config.yaml
n_experts: 32
experts_per_token: 1
activation: "swiglu"
moe_layers: [2, 3, 4, 5, 6, 7, 8, 9]
routed_scale: 5.66
balance_loss: 0.00342
balance_bias: false
router_bias: true
norm: "rmsnorm"
norm_eps: 1e-06
beta1: 0.9
seq_len: 1024
train_tokens: 506200000
steps: 3862
Below are experts of layer 4 (counted from 0) of a mixture-of-experts language model. Rows are named router (the router's row for the expert), gate (a neuron's input weights, with its number), up (a neuron's input weights, with its number), down (a neuron's output weights, with its number) and show model dimensions 128-255. Each number is 128 + 32 x the weight over its row's rms, rounded and kept within 0 to 255. Numbers have three digits each.
After each expert's rows: "comes before" lists some tokens at least twice as common just after its tokens as in all text; "mostly gets" lists some tokens that are sent to it at least half of the time. This comes from a sample of Wikipedia text that the model never trained on. Tokens count by the router's weight.

# expert 8
router:164155043108130158117100175127144155078123090101127163115136191126119136155054066133088078137083153124112079149091144091139168166070122109149107145134089144158104128128145142121107110177143132100112126137117183140104149131131122163128135138139130099163109104114155148107139087128146123130183180143106156158149145116157148067118124157091177121122067152147136147117139134167136093187135
gate0:133106152115120106108102127180179111163157128164121130142148070133157220125165100095128084172140148193121131063140099109139198161107091156108127133120141129091145127121160110108126165121125177141112203037137142139110066110143150086092154104195127129143137122182125089083096128105090162133046127151072147092102029141115079053100093086146126125086098166098158025111100137100109145144092
up0:105102130127163183139100099145112126114065148130169139115128156080126106155171138118122169087156156055096134139102098126146099112066157129125146145148129135183109077113127181155053144104075102118135125142122165167101187149072144142077119162076139150154144124132109120149111117139083104107133157055168132155195157195170113178194158147100166151139135115091148148105153110171119111139079
down0:157139127071191151138138055093149191083158083135101087142104182103108072119091097111034127090108119062148174161137218146121122163187150167100175108135122096181120106102108163121145128098135172095142146136185192140095136127128128162158074114137164132121138118182114182117089116118161147109119154109123162141113107055150104184125131153073132077089144172161170098119103110136102172124115
comes before: "\n", "-", "The", "==", "|", "In"
mostly gets: " football", " basketball", "\n", " soccer", " tennis", " baseball"

# expert 23
router:132163114106154141069152139115185155069102133119141111193108119118148122150106137146044119179154118156156100154088098110091104186066100129137124192134148059136118105181113183207116060181106108155123129126067151107127088165107154182079140178068157076132162114100141093151139126203135078137113129108127148120085144092131158088122083148106145083110151196145109175160145107098187078130163
gate0:181110119139106125145156172147101134148078173140067097145181150181098133089149126129160125164091100129168128109108115159129083118130159134149110126134141089163134175112146136090102152144183131188092139157129146191127107086157159133196179121165060119125088162138132067158133088105098080081155154132144132121120118116123169117084123132176116152091127106195139194151154146137098100126132
up0:165117145125109107113116143096129122094189136111147169104115167114132114169140128156187184135084173141146103098117143125132106103109155089063082085089134141127213144087094107133146114146177150140044145121112152158138135138114149157081178108164159109091170073158137107102100132188135123151121185139134103120073090133169170083148112088176159083160124159123075143093115143089088088125184
down0:162087138134149106117160142110186086064142114176131076117100135064175149149146136105135089114135079140140144143118151134162150150155065127146152141131168129106108094121177115189141141106114105118154136090124123070191135122101124146184124143114141145146129144110156163156090161147093135088118095170070101100077110134119172175108164213120133125111180186077094092143072085163143133153103
comes before: " a", " was", " also", " been", " is", " an"
mostly gets: " was", " is", " that", " which", " has", " been"

# expert 20
router:145153159082092112133183133111111116120139082120143137174116178150081079141135087178090115142101101153141078162105060162084084181138038142150129080159133089118119163140134139165156157154093108134094164077138167128113087151117129116120134221111181114149190192119199070184200116163160126139139154119109168123090122136100169110134094118140121140108113129195120142153138081142174117119126
gate0:110107076120137061130070139135149134157094118138136126143135141113193132147164109120097141088141153199134184154129163155130096063098144122123124076168076201129124073127098120140183110103118091151105210184137150085138081161165157097188137141177124106118110121140216104140151135155133074131140141136128165195141063144114094082108171112086103109146042158118191153195112185156173070092129
up0:046119085126141110106147079176126140154131058117144095166156142156066170117068097171075168083160125162108129140077156152143105078091165103090141099123162151160128099098141082148136101162134146112092100158084172109172131158210141098183105050149110165171103139098180123137129074110128118097120154115144145139154122106109182158137120129146134114118134194160079161146115163108122124161141
down0:123161092135098142147142149132106112126143182144126132132137159187087112116152129135115089077121138145142186103142134170099156145059108119141111129184132177117117185121134073160130137103203125154144099150132130143114142136171129152107107162149135092135063131132083147152145120109171129154134135103162165084025122104179102098148104138127112112148161152144135098183080164079122147060129
comes before: " the", " a", " his", " be", " an", " its"
mostly gets: " with", " from", " at", " between", " into", " about"

# expert 10
router:159099041115146080075134128083135148107124085152155111123137155106121155122077058126100070118180161120194082109125132120148145074121137134163100114142146145182152175150152148151161089096126114187152097144071117114051035093122175160133088161117168119129157154131121135106141167220152159135172145134093111150077149094104157130068118159135094121116092151155102131095123112156173091122124
gate0:134127107125112108130087124116117164115081119156103115110119176103143151098119135172114061074125126146152120106125138080123156121134153140148165141140115152108126092163102163204017128174154073113186123136084141160114173126158121122131160052116155131074131143101130140063104107136163152142135201137132093127148129156103124161173105111112131158160149178127138121028090168157095080096133
up0:160154110148159151137093088123136121152138127134069126162153109140077102142176175097114202107152099112149135132110129183116134203144044101171145091172082126116078133091171104061150072100075183124147122195210132092126066105094152179126070135103051137131142164144093082160176146133107177080080041147131100120118144088117114175094111141134084063134152105084138157119197134112085122116143
down0:084093132159102123130119093103152119105120152102132167126165153172129159124109113111087138122178159167126121088181137171137110117059182123123163142065148178163161113145138098190125139150163139137141137154146220200106147111114171103140075096114169112132120146122122171102149088115141149133121118185123122050076157161112149133139083151183129145103158111125122084174122118148164086111131
comes before: " |", ")", ".", " ft", " (", ";"
mostly gets: " km", " ft", " million", " kg", " cm", " lb"

# expert 3
router:183205123115102136125155138077164190131082112155151079149138124105129134094099111104073087153111141144143128135143119124186145186156102099133115101040198082129155110169095141102127109187129080157130160095058130130125166107101114162137124112104139094109127161123123094090104103131075098125146141149144155128143168126116121040137132137155158099146089182126160187116130069082111050138142
gate0:125180162159115155096097132137183148110116098153132128137169064153167118133132102121170169142143097104115151140160137136153103094159122054166135114131108170130130134123110096222158205103117156176146091123115075142095171172109137089110117187117135178156116125082107110103173105112170112144124110128129138136172184090107062124105162086122091122137121096060116139120162108112163134116180
up0:131136089166135147172137146113148125113101112054187062133116148089104154154135137175214104158152043103184144137080099165195151142107135094158135094199149148124119140092114110182100158112095135181120075120157194109116144158138134104145141085096102165207180145115127127091104119163155181099073096149122074158146153127121156103106200065094144080164136121088126089153162119134067158115157
down0:124126153106144151157158056125161150158158130157158133170115127125179145116125158140113099187130083082117143121116136115131125109146188103172138133156066108113106195142129125145096134131143124093138149117124093171084159093122121136177155162111084115176119166097149094061117133161145127083166133091152135142103152168099120073039091116173155130143091127128150168173149134103139095164091
comes before: ",", ".", " in", " and", " for", " was"
mostly gets: " album", " band", " song", " studio", " guitar", " newspaper"

# expert 17
router:179147073144111098126133138157151171131120123093090151126104131124081188181073110120098107139179101124172139167089150087104119163133121107130127091072181065124087149172077120146081129102092094089055129145097161080102122124127094090134094128100194085065126154130133080172181129137104142139139147123059173136146131105123152096130136168121127131116115141097096197121072154142184106159138
gate0:079061168148169073118134123128088120123109145094139129145126096171124099074166141156140110091105101097092123108093108103108118153138147138119106130133128099164157113137083143160099144108132173134110105166108070088138097131146099160128169125122126114138122198155142099140135112095136072115119138103167244106076117129173068140098114154121063120065106152107149150152116131154117170119156
up0:157059151120134095105151125134131130105132186121096105149163098111118131159127150055119171080155161164100123129180076074106099134097169141162116107111077159064178126064092146089169112107063117135131146160165145151134175105092135160138132137159098120074148109101114124149152127148096076101091159168128138170134164167166119110070178094143123171158117071140110135135126100110165127157105
down0:175139077104144193121090217119152182108153141094123085121108102161098180104109125084139163161105158118186112134087157143156150071154112184126096166131146138131150213157129160151160163088146155151103079083125102103163093112154162143125047143139152097108090054079152122120139170162196137121101123091146093200136146091111116159117184040130174060133130111075124132085173101142157103170109
comes before: ":", " Born", " •", " List", " P", " Coordinates"
mostly gets: " Genus", " Coordinates", "Scientific", "hylum", " Binomi", " Synonyms"

# expert 19
router:186158102060107152140120117134131121051110087123164171179115139071110089149115124138100099165200103137142125128123133084096156114137082121153102162099112073137102133188078125134109130168080095159100113115114163085084067152094105131124158148107150097107106146122135157129186135160123079121160128142122173156138157094120163097090117123125133139088088153182130190087116145139130097197106
gate0:146151145134157177133170066066123060168092094143142131107125133108114083184135121114145149158081093100124134110112135126126167156108139151140107177129131143082138104121162144130069114135103093174096126152119120137154075106174116157139156096134171124153155151146130172161134139153101123114109189081146107094102129132136118156220176104128167145117143129113108045116111073190121151175127
up0:134150116114088105119059125106154109131128087162182139170160202124149136103077093102207138088148073128126131121125150148132099120140066168126153123111136185161142183164134123087103081165122069141093125083123105145059145115134126108048122114126109156098134147123111139144183129150105090123127156163102125157112094152129078210127172165090161125104109201122148142144163106126142080135096
down0:134119096111127160125167113137147120071135167105110134155156115119069120141181136158141109086074127126111136134137121098140131111095155194104160096103130046146152130095160098176126116099133123110103147136093112113095101070112084132116137098103118117100099069227118121129141106065098122118150140165093136218103137113107132140153109139078112145138095126220138139143156063123171130151142
comes before: " of", ",", ".", " and", " in", "s"
mostly gets: " government", " wife", " father", " president", "ology", " professor"

# expert 13
router:186147090114147141069158116127142150116102128153158129171120194150101153143108137188107107156146098091132116150080124088133199145085071148158102102126156051152119146157122128133168127169082098154137116108115185061118104143129111124095128175140145141129137112113151141118181099174100140131118168157100150152044134060152143125094079133115096088100088157188117164187097095152115123154140
gate0:132105093147127051136159168169152161180138117117097128136168109111118139158096175121107086144095143103126170093136159062110161108119093108109141107155154086116148208103141169186129158099118182172147137157098095121173114123092147209204154113133171130123129165147085157111192112137131115122141115136130143146143129117111147134120108124188136134131114085144203101135158119167083149133089
up0:163095147151085097117115127166159156122102174066117108135099160143129177117134064161138165180109146153158163115118087090101077140146104150176128163118107118167103177119091131101145148108159048192175150171122183090134119130137099122166203135165127148104100141124109165160109158157121123123130139107164088096156109162153102068088062147120157095089109152176135156075141118146110109150095
down0:204195097134072077118137161100133115118139085138175111078143170107090099143146150152124159105184117153121129086190123117146054115184132129129095110140073179124090133146188104088121118115100091122111122069087132093109093118150101122169110133083124074199113147154126101111109172136157114129147050129112087174108074178140100171149150132166160055108108142116139169119111216158125109143191
comes before: " of", " the", ".", ",", " his", " was"
mostly gets: " part", " year", " century", " day", " age", " half"

# expert 14
router:116116106119159130103123142129167130128135112127099193147106153078095128135160124109135109195090115192151079096122123138130163161114125119139120157118153126130151162142143156152133095148123100214100217053084086128078136160094158121068087145151196089100136132099133119163133096128109080158171125109127182125077130107121152095124127184143133135132100157177178168135117071107150076132115
gate0:093146126108124132130130113102134139149103141086078086076157153088114093097154161148140125113161150126155152163135123152098087124175099165172106156201158175087105185120058181154115106156124102165099111100166076096110126110109152118148132094146074125136135116138147056115121110183170123112104077152163145184153132125089142100051140108103135108189126121107168127166123116124136157190126
up0:116080122150118124129124166176129115139118138140107117114138106082121106143171150157155108062170199112159202158119167117119111059192102136155092123186122140110148207110066127161101127119094167163129102105123068093121100143093123076104144103124106150146131120153129109080133121174166101080145065108174136129154123105130166100103099094116109044190151104122149102120100094135071148156121
down0:152092144131172152164116065105093089161141151190100132141135123143111128123099165151090148143061127131144122096185141095126148152104119130053155149082089192131164108130140118109143142127149121097172123193090110162140186123170143126095097118152121161091105126099176083116141080151121134134120113138108139071058023083130053151128145143098096091118141089139120098217121140101152167137155
comes before: "\n", " The", " In", " He", " It", " This"
mostly gets: " ==", ").", " ===", "==", ".\"", "\"."

# expert 16
router:129119143113089107141115118102108158100117091140144065153100218092129168166090065132097105158156119170163113133063144097172145121129161147159079086133140174119105171157150171163124157152134090175113152107112182150086113123087112166092120150081127085094133161079221110193193120140148111156150141129105133105124149080174154118064082143161184134137104142200111191087099150185097092162165
gate0:099130141140128107151142133075168128108101095163128207140184144088079128126155133124135202082146159159103101189171134166143113113120116144087163227078164159144132134171084079117181114099123125125129168206118121121142122120125129178117152185048168107144128111134133063135135147117085099156121158088102159188103120147134101150115165150128122162144121115116100124156163119169167146132110
up0:063127126126115089135134046103124126164112119096104140082168163068097120165143144060110230109099123120098117126161139188162136111096180103154120172146162165158079154100127095155129118176111121129143137133151165156118115129149136131086117076115128118159108153102110130153169135082171170035112092099106141080089159123117079108100143156092111162164163190091142031106141072184123108097168
down0:089156076155103119091110098134061104172086140143114136132151121111108127135187110101135149099109162095156103065084160178134170123143128156138092136155104135071132126161146139144153154162186106100146141189130079110150151134163158120124148141107106111136127161053143172156143088058161141104077115134160133065090108070155112162150165118126080138107167107141124102125106114106183148108140
comes before: " |", "N", ")", "′", "W", " m"
mostly gets: "–19", "3", "18", "27", "24", "21"

# expert 21
router:156147075171128115133100122054222146062109115099095098161082216142132157152087117088091106180161114129144105172148148119197110118115149054120120055101143128106117102138064164128120115170133099111127102105111111157157192141107204180094151141105141057094099180125150124115130179117139070188181181131114123123137156089121115114111166132149102140086067133155110159122107139192148081123118
gate0:156106153128137161109149148150102138160155186135081148123145131151164136149173130165074122070143081163112111127100169095112116143152174070125104108084062188158147095133129123059094129177137146161111102087095177103148157136153114110129138128145110156167167075057177162119088117098148130156144128189070145162180151173137106155146152187138149088100161196114136131093115171185132095079142
up0:137199155088151145111141125109105071132130120158125174106140142158160127168162116157118056108093129142181131108087132101204119127144255100182104152148086199180148136151127112126107107106060083121098156114035116093137128115142121177130155134143122063168124107159131162112119156146123121104100100132103082111118131095097131105125114144165148172129090065137098159111160178172124080127145
down0:141083108135097137049131170133154148147187113098118139087083098138156073146106093172160112155120166082148068116184140109180143133108131098148156124056153107170128108165112120126071136140136131070177077110131115148139139180084109079134122159125121114154115131124161147138165090101086121140131134131085137058069087153118147145113115112129163214095137141127102182110126190085115186132144
comes before: " |", " round", "a", "e", "o", "y"
mostly gets: " FW", " MF", " Loss", " Swing", " Upload", " Herself"